{"n_layer": 12, "d_model": 384, "n_experts": 24, "experts_per_token": 2, "d_expert": 96, "d_shared_expert": 128, "activation": "swiglu", "moe_layers": [1, 2, 3, 4, 5, 6, 7, 8, 9, 10, 11], "router_score": "softmax", "normalize_top_k": false, "routed_scale": 1.0, "balance_loss": 0.00212, "balance_bias": false, "router_z_loss": 0.0001, "init_std_router": 0.0247, "lr_router": 0.00123, "n_head": 4, "n_kv_head": 2, "head_dim": 96, "vocab_size": 16384, "norm": "rmsnorm", "norm_place": "pre", "norm_eps": 1e-05, "positions": "rope", "rope_base": 10000.0, "rope_fraction": 1.0, "qk_norm": true, "attn_scale": 0.102, "tie_embeddings": false, "parallel_block": false, "extras": ["capped logits"], "init": "uniform", "init_std_qkv": 0.0279, "init_std_o": 0.0, "init_std_up": 0.0279, "init_std_down": 0.0, "optimizer": "muon", "lr": 0.00276, "lr_mult_o": 1.5, "beta1": 0.95, "lr_head": 0.0104, "warmup_steps": 50, "schedule": "wsd", "decay_fraction": 1.0, "decay_shape": "linear", "final_lr_fraction": 0.05, "batch_tokens": 131072, "seq_len": 1024, "doc_mask": false, "train_tokens": 531600000, "steps": 4056, "dataset": "wikipedia_en"}
Below are experts of layer 4 (counted from 0) of a mixture-of-experts language model. Rows are named router (the router's row for the expert), gate (a neuron's input weights, with its number), up (a neuron's input weights, with its number) and show model dimensions 192-287. Each number is 128 + 32 x the weight over its row's rms, rounded and kept within 0 to 255. Numbers have three digits each.
Before each expert's rows: a language model's description of what the expert responds to; "gets" lists some tokens that make up at least twice as much of what it gets as of all text. This comes from a sample of Wikipedia text that the model never trained on. Tokens count by the router's weight.

# expert 4
It responds to: Table cells and list markers. Pipe separators, dashes and periods starting cells or list items in tables and infoboxes, plus some word starts, such as "| Turnout", "- Music by", bronze.
gets: "| ", ".", "a ", "|", "- ", " "
router:101151063078085104094117070136137167154128056154094163103099112101107082122104079089116170093130136166137139074136116065068165179107107159147111121088145092150128135095131135123126143114166107181084170138174166157158112093085143166123104122114117091108115137113161152115153065094149125102
gate0:130094140095154068149119130130181170151146177144122141135115123131093104133097105138098127148146077115140137094231142142115153101111101112107073079137159124137132160166102174150169166115147167158143192163164156140110119129135178132127196160094149122064161175142089192180133118111104167129
up0:099104124153133160086115137114129087089148122120133135109143116100180174099162106100179134115142082165082135137070039072113113115086123082171184127095117119118137102132131169109129084167154104113179125134128143149171117118160126134211114086091119104154088103115108112074109112097124099151
gate1:102145106063132133174131126104059116060171142181126118125145185097083120185164157151149151124103127095095088120116101108163093141112125126131098054092123127110152140143135055109128142109139132142066134141070100087192174141095158104078120092085097144107105144150129096133000165093101145092
up1:124124092128150093127170159137126175164107174109164114174113182140207142149140058126162193081183085111133175098161127115064117125148149076125109122167105175042127167074126150136124178166130112147102152137113091127151119138118097131127091146127132120140090138141153144087130172148084067130
gate2:113110109079111141117092149137205105120152134112180123106119108095089172121177156070123207139095126115083140067136132114167120121189126093123135131120152174120162097163153140125146139107195122132168110086217085143125133104123148125104040140133163126148111179144154128119122117144163140093
up2:176124139117156090128082116101129146071140112070112107137117077061118112153102130121169123104046094151102128126149127156126153105091095129139115178175157164210091117176187104098097106094194146154114170144129077139083143106145110125163135133150143145097094143133134097149121128198098135169
gate3:098143149156088174173146086159198096189187094128178072156103172167128115115115081131108190138168137144185188115177106175065159163091115145173105144187163141104143087120057166112152117153148093118114122167111109027142122119121101130148127125149151128133180114127137094106090127158114158135
up3:120204120074127188102086119121167139144089147079109094120134172146115138159126102126144203132098166092146137100112106113125130177150161064176143116170178182142143095144137119103085139176095145098122138168124133117070127098163129078138103172116182130177086161099149061108153130134177108079
gate4:103169119123024156170153097146154128181036084148117149120116139187130113205102118134084135110110106092111079112110107126094144069138161137166129103184108048131178057115147137138167164117181124115116139154166174116119069117134194118152159075106108090158130123131119066094123137105182159084
up4:154166109166093107167054126114135127154136106155086140107158125136095169155157138138173127111199094157110165104063130143096120143153155134123122103205064053118164134203187094151144138134112135144142149136172154152100109141118122102139110097123148075097154116127133055131131106161207108118
gate5:123124150089122110131132157098130167107054083116149117156099095119114089163110121132099118114114112087102173112173160137138120168102125163107096094128113122180149127151117133131143157190174150133153145124145162153116179123106106110211133115130152059084176129096140123114171162079055146217
up5:161123121181102114118070130113146098155128087146061156118131067112057125124136140117123101123112128110157157155157126088107112170103103131083064127112101157097102151161172118171180100168068114096153116088111139123168171160132124137134155137176157114129107131197152184121138133094117100083
gate6:179173179128152083099131130123069128111097147159145061166068132169127103119109104097113122097164109111133110146120126094101174103102165103143141087155125148099152153154123157088182208146128105145134142166137188097164135089212187116106113144198079164152140115151101106134078124147133101084
up6:111159112042154191129115142076179084115028053139091133123150120092144123100189176118154108134130089130128161143173139159079127129047142083089151116150130149139092120142132055094114153142130164153112127114147097144105137141137101140108114170116144130123172101124156090129154128153110162165
gate7:140118134077151126133152126152152168120079131088212136071161129154113140114162107119131095166096124115162107095065147114132088099121125155155133101154143156161159178111212102117145165194156122112083126142179070120137084126189110111145089095097119177109136100113077117093156135104177146148
up7:146078079111099133102115129135139085182130143162169143132127110082151088164110140137141174133187129148140083130187136165189105151129126118120107115151125169067074105117136136123110187088114099121153086063127139135082116162119175155091148093141124046161112124098115110144093164119166148079
gate8:153127148185141137129178121143140151167084144083077150149112127139118143186137104105164166158121178117122140152112147131154117167140078196090142127088056138148113129094131141115146123174116110091156125080136162048084140158132164125127138121094127165112083156103148143122122142107056147141
up8:136114085067150089071110094107109104166155154094113146129106173124128087135155154122166149197151159173176121104090038177142162148090083138158088121122063147102119118072164110195170080134101103154133116183134140132111143109082135206147118150133168132175110156111131123157076167132136145061
gate9:138170152089084140138146106125098158131147066145109078090143103135100117103212072148188139109141142073191178086168091103121184138121088180126147140166164100075171143112081123147121065134123145115116130146191157133124099131234134163132095148145151156171109080162137097096132123060137108163
up9:134109172088088111163198124080072129188125123117143109090176109115062148173077171133149138130148102090121150113138197156098095191115142129148115145162144115061171085089160171100092104138084120136166128192153142107084153144136160122154094135069062123090161130122122110123041160079111122124

# expert 16
It responds to: Table pipes, numerals, non-Latin. Pipes opening table rows, decimal digits in result tables, and bytes of Korean or other non-Latin script, such as "| Heart of Midlothian", 15.212, age.
gets: "| ", ".", "- ", "200", "==", "199"
router:113179074086098102114120102139134151060121065170110168153105113107095074086082101107130150091116127163128123071121122092079190175096132135142070140067135080161120124102154136105140153126175144144092163145141164153186136122077135167147114111126117080086090179072142115122128083104154127140
gate0:109166121094156139111104075084169135134109084135136102108167128163147061157109099097156128137153058128109118109113187149120165074096125132127167123159141167131095110130129092110114090082097166109093190139172158100168156134180172127120069099150097145121087119145101136131059121131151130136
up0:098105129145126115155170167159112160147125156149088129177120116106122196153100143173139147168156144187160165153128125131085162170125146045084092161140180134140140112114132141099160155146107064148112112111133109124134114176053121121171123152097111093097140131139089105135150141169130116076
gate1:173092137150113176124199168102172147175104143142089126169130109130062116180142140141098162110097189207151109116178162109175097095150106121128160166150120092129117158110151144142109110126099143125132130138081132112083095129121125126086105106122152131130115144030160129151084145076143112172
up1:179110126082128159102138088165155113120080094130114115172115157145094122155182106132111118169150162096109145145152169138120142111096124144162161128089139128206119116083137133101137110122061095129124122115153102150157149096201181104121115099124102141164132156134115103118100046140121141173
gate2:117143125166164124153111119131119085120115135144104109150130119209052100121164142148111166120121141179091145136112219149141116109126131137124128072134128095094094109126145132122218139115138106066116175132151090119156170163155152141143112156220114130152127116219135158099120120033129148109
up2:115099165064102140150126169140096116098084105101167149137168121147188129135167185126087078139100147106114157141101080138129168096120097113120118145067107103157168115126170078111133081156088170141114083128114147139101120147152056145143082162129186119095090117068132122117114087112110113143
gate3:153152115133128176094130126128172136103071146126100131165140154100114115130166082125172185150156098199111118137170173132111149157141131151165092142104092147150099137129169119093046092140093124128119134138101162112091110063102152171154104120169123154140091142115146100084095150145071123122
up3:093119166084100145095147135146102142131100051156111151125089136123104177161126119164189183176175130163116086163199115125103137085154155165108050144084079166127082132140116173134101148129046119121147100119144169143135103102169189169094129068102116076106160150094131119156154207107102091157
gate4:108118172098139221155158118148107150125079163094165134045092105138151064139107124117139047089114123208126114112128188116133155107055088187180114103181109145167140141130139153103137125084145145123109097067112098067084158121121159085159097120141145140140080148149136049125129171009126116120
up4:171133132112127112132163132166122142137140139072054084123125089099158110157070114123159125118093132144101130103141105142089179132092113153148118118211150165065137224106135104135084111125171097150138114117149107134062137190130064138149124156091116169137104159106124035150120149090126126182
gate5:148137096156084074085060096175115175163134116158136174154162104098073081145109122153143133085144109128061123115096068093126071167166129141107133104116090076102139141113168128130172082131173091137153150126090154135111040117196162176113153142159119136160120171151164092112116084088126094105
up5:128142076160121139131071118105105135132113102096163101123134134074064089144078223209149140138152127111154156093119111130100146156094073097098141109123071190111160110118132117134102116132074127146117120106126159187178106111183134218116098116118094145130115175133177114115107126117162093127
gate6:165157067146165088093085119125158115059142109208155161161103173116158136032188122137162160130088091124171165097086136136135115127158132132114109090079147105171111145131184151179141120143153125144088153169116162114130142138199167120162141127109145107165109120147110131106092114125104085075
up6:150146105151105137136118140156120099122096042175137196151101202097089170103081109165042131140110107163111155169097165140180162170138143115133107107050152089063137106134088117169129215135138130110094139173120148086170204100209168100104135172088120092127144202161091145122107127169114152130
gate7:119125110161155088105172096123200193099114111131147113080075077106131161146072096046158094113164158078174185097061149157144112143120119082133105103123063104216086108158149136092110072134145100162109163186154095066105100091169136106112139088156153113116151122132132104159073155074127182083
up7:148139109206166078096162132138109123156213080139124142089066137184125108141122140099093141103113121069110089113079148088101168097107148109143105176123149178123063166127119085141083152109156138094154132112193133107106138128167204134147139126080202108128153117140119133131186100075096109099
gate8:141152053159139091158095121085115143152106138151082136119197086131096123108112115143132128123167111145054139116146079069183061126165128135135087123091152040127105115143109109139155141088133115098098124205199145174113154115104190149144129153089136081127094116106119176137150155188096120161
up8:155132164070131109097069126132180118127129113130095171173112131156094117121115098096125091168190072174137122118104076097136176110168106162154179159193137084143125159150136197113119179109130174114129169104105128073131162128151175179180094131157079164083081087115173091116110118202120096188
gate9:084132118113220091083106133134168086147111135124144088137084133079118110092106148130143142153114150092184125130058108113141108128172128144131125135094125120196129122132175072137063136156157150114120149055100164120149111108095128113092146125042128124105184199154096181121171089114101159165
up9:139097180154147135155092115124153078103154124139084088161133110124157105087114123121124134182107159157119125156106152112101061150164053161071145142138116167144167150152051129155178053083129160088125117122124202163127112078140112166142142173104088131157177134160118125122128091109038080126

# expert 11
It responds to: Table cells and term. Mostly table pipes between numeric or name cells, plus career nouns and verbs like term, appointed, promoted, returned.
gets: "| ", "==", "- ", "201", "He ", "202"
router:103152082093124077144108115121086183118097054163121150120076108104081094088121084095125154077136172174134130089110124071095179204084126146114097129099159084160148124125161128129128116122144124158066135188153141104182111107119125170154082084136117083114081153089132114083158072093140130089
gate33:127128126143155066130143148152089099105106074130169146121188137128105128127145098106112116114181073189042126158146161125098187116160128083133087161103110135130146162129158098122136088153094138141151068181138193113161111122103096160144107068157097127141155061062115161144090096192117109100
up33:109161075141116131052052090182097166201113122148111083113127112131089108136105156085133100169134136115138091077126097107132108150144089160154120148119125140068035084100124129128082101107193171125060139076138087118125085142140094144142146119133147132163202172166122096156077109231164095103
gate34:146157145110152107097170115099093099171188037144196127101086086138102118098157139121137138125081161140075094197120149108057129140131102085078149118107135126129142118148162116157102124129121065140105084143130123200089135084137160100148098166139088128089137174145144098132203108078089126066
up34:174133205127135131148111169074093097147115061152091161123122099099163138118175096078113097149109168131106069146094140149107091200134140106119139105126151151138110118125125128163134138171108099132113126147175052174176106085163143132154119089126114140099129120114143065086142170165152115150
gate35:110100135159160210143116139057188156125145141106123174107057088107148106099116155110087168121087149189154112162153150096099116152095098141148118081096167100186160154116137145153175170106202111143161150166147130084119149104107173165127127150131160127110175143081082120094120168136123154173
up35:044140084158119135105128144106116107071084075162143136131151131070134144138120146138137144117198119108162146118089099141135153073119171070151089086182064137080105092109121153097146210170095151144130107072125121159094122153136113116094114154151169169136144151109169155128160097091067150150
gate36:092122113091131055157178154135175147057199076109120168160134126125134144151169110091101093088103161085094173137086163103161122114152164111152067141185097131123118208113082085139127133138202154191149133226129117152152129112181123148109113132094132127130163124145141089153108130161098117150
up36:157175141123123108162186099175134096125132079173107105175140144134135142136148090107152158094149136128147138130156044148111157119152157196122100122091050165083048124168090178140088141138158102181109152117081109190133086116097098206171117153101117141149144149118096083137194133133136129085
gate37:144081109048148113129115141082065117117167131157073172117095136081099113083134061133146150161138162126093094123095124137139112126087141126092120162169157181120075175134121153124114126089118124142126103150193156094158074099154111168113163107143082084082093120106208089094139107149051149126
up37:092118155134174139108021099176196121088186124086108116112193163144103106122122078153104148110090128143192160077116155108119159084122166107155149162126122078140164119117160106109127083080152103108102166159149107137106125165200121154127139218110126138097119089049107116067161122127171131097
gate38:130120151116124133133172125130107137098154153108093103122039117103126134174083134156077129124113067173121095154140106121140081173189115160139175154136161116158186120086148095135139219107173106120145135122169126071103125110077157139145123083165165104130130093129147129175163090159087106178
up38:151146143122140147169111184208123134114205142124141103100152061132088108062122071073122089145117123092100121091142095095152139079142141152193084149126117120162103184112176084150162111107120125095154139154140086118162074095115139183108124154173076166163128163140130117183128112102082136136
gate39:122170120179168132103160126142141157133021120091103136160152102117117127116089107079124207113154154125107115155107164177133111105127097105122187193165147155182152116131131075117093108162132145111089150139170102074135121143133115125105122206076155178133091152159146072108094114090112095121
up39:126086125136114113135092138139095093118189132149133111068105152130136128111156110150113087139130128153143147103146119097155178156167148158159095070118089068083080163128098135176144143076123107113140101118094144099108088133106159128120133074161123107089157058093169151145120182129165133144
gate40:118148143162132135158158111143069126099150102099071116034118124125084103116183162112154100128148113127111156073074119064135088155093117175121140057121129159208128110103145156103143115103114161127104101168157139126120040108139121159190116109155143140093066103118148088172096115124119199115
up40:144134143180155109123141147088095111132153133153112105095108155169098092148150084135128162102140121170132124127085076079114079180126140127078128081121168138204135170137183117070138074121109148188147143191189161174166088140121052122118121138159111160155065095154139093084144104125215177152
gate41:131118089165129115152154099106103119109073077114171138127140167201119141113120140150084167099120119122141132112168119104099164132093170168086191154098115086148113096125146076107126152093150124133107118082138156163105083089088119172182067114155095149173107099130185139137078101168123114139
up41:178137135215156112043104092178114140149123113123195167129152154159092168100139145128124166126089094074138102127150114105158143098118123151132158126202115148197086143148182138104087143130116157091151099135153134130075152155114219124106134170067116152101122133131160086142128170114104145128
gate42:087093202073168134142144096119101137065220120121195127167140117139129104163199132172158093082122117126116149134142099069075130155082096181107166112105139141249195148107122083120158087170118165120140052166146154107107144079049097141135131120121074112146109109163137109086187131165147173070
up42:121103153079144158151116120125140113057142139125166131173088135148138129125135127137176094115119138136127159107179107059076101145129110178112168137078150138163139158144112071144179107172105136124118071152097136061168163108123130179161139120162148161150113137144078103112175136153085143146

# expert 12
It responds to: Plural -ers, word starts. The -ers suffix before an apostrophe or period, noun endings before punctuation, and capital word beginnings, such as Founders', laborers, inn, San, Gr.
gets: "|", ".", "4", "2", "8", "ers"
router:156132071091098084110105068145103178133099068182131141147103048129085065127094084078125146083119173183126113069127151066068140164082120115127119142098154124116139141113148133103123131110171102172104159162132140133180108084117169199155082083170095085120118159073149128131156078100155144155
gate0:096174161112181114105145133186106102137033070124169107149154143142144098148185095101141096167125117159113168086067118057100168106086172095147195061152142151095160119164135115124173150136106114146079096161127124162103159139092144160158121107110212132166089106148151074139140102140154173151
up0:099144129140058138084125122149133105154104132149128126150105133074161123167132076119096127131097108071099172109112179103169144137150153171149172098115085103104172104177124105136108195124089132134120165145098122183155139093094123129131115157148165133115127157093136101131141133127099132168
gate1:096134064103170166118163088146131164126158078115159146149174151105149119178153072147101136131133128189198096130135227126117098149152147069168145082164154086148121160141179157119137133086130106118092087108178142166128174086103194120156154141079175160135106158085145145076174160120065162128
up1:152123134162199054096148169142136102149148113111179192109154169185172155140094121160189156155130182162154120140114076133144099165134124205134108153110099117087145110186150115135158163169162146128160135131067101125174128103147146146090149167138150155117120136140150157093103090157148130159
gate2:151122110151169116139129136150089123162123110154132061100118098041209064166104082125179097139109149144152120160130114159102148164096074115098130157126210111043157200093137126111192168106120093106125140136173156110143154108088106155130151123147132127097140180137155132122173136121159190140
up2:148184204126138141109180095113125143131172148109103111152160170149075109136093116167124117115151137106104118109095118110101193113133213152121218083131119129133113089172111151127056160139109058114116093106163142096102082148163178092125151127107134149120116059165149148133161093068114111092
gate3:105183141120045116166178133121120129069132134164137125156175134145174097144103097140158187130121126151165125069111110078085098120103143150162115080186134124152116114127098118083120077095140160059107110129142079162147151107136087130129108124122089143149104085120165108120131158099167169158
up3:188087137118119176148171153134090115137172145158173143112093108145090073138123042077132142158094096150132107141180151120169097150126117144136202139223117148139091140121184119075187074134127130093137089087177186148229138107086116149164140131094089146120145144181114095155079114161154131127
gate4:093150150026149118131192121128108148096203096133062132118197165152106151130099120104084078149136176076118128136133119115159121111063075154106099101158129139137158118133132185123103111118224110131154096161126131085171104153177113124119128060124167147154128132115110094151117115124103124086
up4:128151135031160102109108102139146084150141129119069140148170194115137181114158084172130068147118148107196078065109120118106136149134169155122151139185109161182110162119138141149153095129126127112110124120116134106190091140128104132104156100136110098179084109073126108127081093182132163143
gate5:110090154126126193110085120171110151134103088159150129132161080142123110117052150140129160102116159114177129155041110136090106148189115153144134134096097166105136120124107162160142103109135132113105113097137158068157063124118155159122165102171149116099144144084119183121168124109130112175
up5:152137211117148151122138124142151153122184137180146146124120093110094119143144113111082090160099105097115161154158119157151131143130083095173142139097097169165097073127101156123095093105166120138144139135139081072108164129176140120086110077211174116114144154161131180119118120154112087170
gate6:125127108142099150126134078097105137102101060111154100123091106170082104107149058127119072119171115148125159142067128094007118148162121092116094129102147189111178110067134187137180100082187109117137158132139119108150087116178101144122063158151106147149081146126156153108121112167176106148
up6:108094072124158182145111185106130104146111130154148111136117104143151118111128100095134161154172165116144157154138131162136144163126136079131126100168145098139141141092156121120105123111124148100164092087102103153180141141141120119067136110161132139134191129148159130139085173166110123189
gate7:070152094158153109074082087103109116121145208126125168122157122102117082087061120120096115137123174171120117124135122146157107111078142105115073166140194161109137143071099135080217132110189128143115156109183148130162107115127111167140099094159133121126166119119129161145146126099136150117
up7:159090165087124170122130151134105090123126090162095151108169159167148127082206148107249113115140097084102150109086153127153089148205075160175091109168096093106134108107130116121128099150050119125140141165089140123095125124103102151102148166101167111136046125166092097145098130193097096125
gate8:147179145115109114131179158077096195079111075131142202132107132151158104124046107134154145098181119157052167140142156151116102111131146154182096094140106125215116107164143128090144150132056130154116163122204124126108151076155142078037107156164186125150106135165132166142164139034140141154
up8:195131120169132106102109123109113159084123066162149131071116174102206145083027168105161122145085168077103143118177126156124103114191153138114154144115162126112146091123102130134170123112115119152136067063139160114081154123120073116094172175114132155080149123100140111149103096110139110159
gate9:152089133125144169160138129186171104198089108137153104147168145081084105122074100071103120113088160074183109103176128163134046140107118125095096137146103166105209117095160151147105157116095125126143135144117144084087108105091113134147099089141062153126102150103100129157106153129157169190
up9:176156157144118139170133135191098131154113113145128095091136108111138069159127122080071148078083128127134094146110122167119023094100131117145122111150123155083179130133143168182093142060134121120151112131143109095084107121169150133138118103157105104125164158102092117139135124142135163136

# expert 19
It responds to: Digits and name pieces. Single digits and commas inside numbers, years and coordinates, plus name pieces like Mc, Dr, Mac, Dist.
gets: "1", "3", ",", "2", "H", "8"
router:129175082077103118101108077150120142111111089166092156125078112127096080101123081070110175091083159177135123083114138084083151170086137127127050153104128104161144120133136137131162124117150107178080173153174173149165126088096133205139092111111131098108080138112139116127135087080134123135
gate0:164166185096076140156109125101194135144127109111102113072098096112071117120061113101106156104123194141091090130192163120136136158172109132160068127127099187154149137115181174113127143114113173143085111109188157173104113107100133124088116104111099171124083042137111138157109135047177128118
up0:071127141139135173103090113123112128149091151126144113130106145092049160147104132128153161117139114099093146163125115162127191124106127163135068174093114104190197115145102113116144176152127106125125152133134197157118124103147139130141165146145163121113066069140095152147053134151145188123
gate1:123155151095151130130153095110126110172185107142205165147079125157100111112158123120137136102085100135142121153215135168178086089219139089114151090070119095130148086102137146121104126149129094081092090093152131180125113132105150108148148056166117111112129120103148103117050151155114085030
up1:122149087109134115088090129113159146070145159151098066174144167078137112065148111141080162123187111075104131109143114114085122094081150151148127160108141136200090155130186174172126141139178175121115140099115061157126103102144155150100129135060108093150117140151080114154155073111103149102
gate2:163193124131149054123124116149118139127100151172113102133121127144083117119137118110111170096056132070133156161171187078160096130132109148154147067170121101168152130159075150165095119164130092156136155047133139143060078123142170140115162094144155058110187142099140114110165130124142108190
up2:103090143126121149175122128154129094184129123141178120085156103114131121179118117160159164142130155024157101078157100130170147118170076088149174102119085151153152119181189122115136183101149091129120115178120117071149198114099179139153182069127160171155188103129161115155103098126125116151
gate3:131114193121088118084102129165170133135095126146130127149086100097122153158109139094155118117147098127083162123127140114165108174103116188141118114113152087070116055129158166116181146160160200121089188095153110120158121118146123099101101207130144134173133110090146126121186136088091132192
up3:126103142125070180128096122063106168121151165096115194088148125146166122098047110128153123114166113133138118131066131056124153106127105170151153143122102159158147145087153095095145125098128109118131111133127160091092201114153147117131136139090157126106154125181178154119086116113107095111
gate4:125151188126133114151156142155116135078104117123150164118098159093100064073121078076128140149124116115146098189154151082129144133167087080138131229116164123131095116151099067119089117147147101111139134088134119124135205147077166096116155099130092114127126130141166157162069092138138139207
up4:127145154115148152133075149116152116079080137156103135096070142094156156076031118139169120119149102103180130127156089165080116169107082125144174167160152089105135109145110109124175111154092085093136141128185127159108163115115160130158144111149127140196171194151111168160158176073199135141
gate5:114096117090185090150090108091177136123122144122114123106120169112103146094141114069090123128124110193041121056130099128171070119136115134130133076141102010140123108108125162078165180088162056133084147148132166097137114110105147097146129128115134105147069083116135146122134093149145137168
up5:105117120169138069116089140122145164143148071164073094127107139086121113137142071135091092125103103144157114109131101159144158128161120084162139161107123146073114133175123140112147162150157146137127112148121079104132114141162059104116092175087179138076121185150153096120176089185134200140
gate6:121133122148075070168091078114153135145110134196088169094125146141162146142130164118161117145131170025135116053169139134149136134191145128129161127167137133139170190115134141067097112057083165156145092157177144080098114107183164121136135128134098143130065145103120106140091148130214143162
up6:157155135126171183165196136148111085107121054108156114147127090124098091131073135135146128113144115089134085134119096117116081134133127099158042130036146157089063067156110152183129140144122113089069163143123159168103125140106101114109144089105117083092155126117155112114148123096143100120
gate7:079133139122188159129221175121110122128118048181152082158116148133116082147115078106148134124146139106074137139087131081117127152142124084102171089095122056100111093138092204113192159126148111161096140132194160102118125113056092133125169156075106128137118134086100081107168084155195125128
up7:116078129113077125070151099095081146177150133127136093111129155145043126142153172136090104172116089149128138077126210095163069076105119092096179123118113104103096079139140094145126127135158107161138151177173089096181127089146156196150132165168124091146044087200092080171094058092107179139
gate8:112142171151143106206163151180141139157083113109184114197086148120097136175166159117138086088198130128132145137134133094086134130145069118178142140114102120180182069141145123124157114121158171184171142165153179100141136137115121121122103100161085114106146123148110142107096120175118112193
up8:107142056083127152117114112106188146112141158141054104113131091179127168163131151118148091139120095099139135099118115103123154170117120143122179112123144146099159126123111062136119146142106177134109109147167139060197148049203104164213110128181100102127181107158141175130106056188061102122
gate9:131150144086106136081116103130170157148185115200031100093053147110096123118139126156158164087137128163121199117102125161093128150078164128100053124142134122076170104101133104123091124120174116166138112097189080178108172146102131140089128193091108076135092106184141131183109136084110124031
up9:138116136163210169157143122137115135102055140110121148179119123064112151099084112169118172034111151096124106088083124131114091115102121100162120155113137125169182154123131106135145189140075103168115094126157080135114186108149187146109090110112170165126082162149128102123112135173153112098

# expert 20
It responds to: Statistics: percents, quantities. Numbers, percent signs, units and quantity words in statistical tables and prose, such as 67.31%, sq mi, $116 million, 000, total.
gets: "–", "0 ", "| ", "% ", ",", "1 "
router:083163135108096119132131146126096133115034058133132116139109105163074151101106122051204144107137142129079073100121172177137143123109126183176134109135093093157184160101167160030084151127103134132139150141171142120135103105083133132135126117125156119103067141129130123092147098096118191083
gate0:132062145095090123129160122130103124151176130139120176153137136141114135192051167098136074162176176124080160097137163124153150071134146122120175157131169164090186125178209129189161118219121110166105130121162144150142100135083150133120062116142136121125078091082131121144132130100166138126
up0:122094126094084084094131149104177103137150198149160090124146172117127140181125132119097090149111139092089104124156139148103135070143171166132128189169147149108123128119193148182194110197129142152167069068158136134129096191162139149085090144143115137100080021132087088119084161090097183140
gate1:136073087123177106142101113089120139130132126139181110130142156108124102135110086127131073139068194150083086125104147179133131181154108098121128112135160057084116168108112146109164145135158110131147139199131158150044106155083103124131117137130094192150054124122098174089101108092107081114
up1:116181132121137174113137148166116114136090075083105114122120119133123134119107121118068166078184065092182107113161113082125161031108141141142133181131090153191165112152182107122115087125150151128121133111151104096236156086138141155165160142122161080124181134111176101157148153167130184167
gate2:143069135153194090123120093076108085130100104150096117156131161085233146123149070104099117110115140067158141128148112089128116164185139158143138079094106150108125087209164098149122160158118112175097133112144150153132079108116131082166174108135071143042153123124163109159166117194136091090
up2:129067119094111132048100163136181112113102165149114139079131093086128125147147091115156133114132133196123200117133135162125064123174106139124127173119153088135172141156157119097121106090151173126134112134216091201165225126123083080146088129169145124133143109151117113149152143066171184156
gate3:082144190084107110165087124196101122166142170133122147149120120160126163088124103095071129104167077133134164143150145131183128115136138170129082119193091134117145165159089105096094129107106051120119167188146173082125101171107136108165088115089115158124144133163103125151107124168098134121
up3:153122131131096139068188150087133096098157107121132095089106140093151112113177167224179147160086139125115106123104067058101122163132089114118132155102131160121123093109172121146111098127146159164118151126108103151162126107121162136118149092154179095138083127100124115145112146107164109084
gate4:099119080160127181059131148138098085140144099147049186061110148121109109072178164151127167086111111115083190110088069148166148129141120182127128106161093090085120121155151109097129062057130094091142101118158152180165117120114182198075131130111154054142088137151169144101151104090143162150
up4:116149128148149149044087155119091127135094095102082122080115166155101078099118093121144171074070118113105147159115100183158178125122170148124169134130096044039160128119147048087145078112131087122202109139082134123146100126125190144096144153119130059132095114191129119139155113109149142158
gate5:125123103078095145163004104121157126112116084126090118115112158142095088149045115149176075160176157132147107055080172159172107103097177142125151144151143194093143090101106101136127159108149152120196106122107061133150139123111122133091112175178168105139112151144116130141157142053126131105
up5:127143089154161086075173113160087117224148111189120109113131119140204113095186099155088129100084090156131146130154141138095123165174114133097145111127196102134111124174119074147149142180088078142154161140150203112106103157077149034133158078120101132117122122055092147107201116212170148132
gate6:151096112178097136138110167107113140073095096171118110157120147135104160074076098099149162108115129063156154140211133139110121165168100119122054218098219160114128156114143103146111172151123129116136138135122153142083119158095117111166147140166116074140136131148136127174120182124115133169
up6:122122147173103089123184112127178160149146193100178160121061138150095091185097110132141170146161117137125165094091120128141127145116104134092132167142199114081148170132101112143119076117094114114135134101146143125077126126152076130131130120161080107147103104167092156106123167118110152121
gate7:113128155122101162129122106080103171134189080128169132096113136129116142103170165151180087115098113129122122137110166123169151151115105119098117140175131074237125165114137149093120141107083134133147125123075093132069125068112149140125147123155163133132180145163118138090163089109119103122
up7:140096068157091136153121115174124106147060171145086137161097140138097133134072138088085146166168159118148124079128131150111111108179126130186129151081168160053114085115116108170161144160128097112123142149153192130144122155163133081144130110079078114124081110094134147180120168147140146104
gate8:101117095117037137075089168086095102139128092110139134179132152165107085093112127084106126153148112152087092112044124125132154096086126153117117192143169114062132136123113102184117124079099145110096131167143132126071132136053131162084155105089174132122173106109119122072088173170113163113
up8:132175158140158136157148098171147176086098140140162137111109124093081151167126131163165136087110135097181177152231122135162136175167122124152151063111102131179143151156132164088099181163187114143140127100123141173149119118174176130164093165141106108108129122119132170168159084079116126123
gate9:144094175150071118127132104134095155122079119117134135127117093139125135129156147170132097100106131133045117152106137149135141143139096193140114121098116117130157167128117136113146097162107070149116151164115155146130073097112054111139160081096108110126086206162132119164124127128136084153
up9:170109096150168106181156115111074097149077178087117125074123099078072127108127099096104104129206133118101224138120080176133158145054147151116157125107106112094120141140091185187128141147102105092134134078149139120111053122182107118151121130117146105124204135099148108156077174077144117107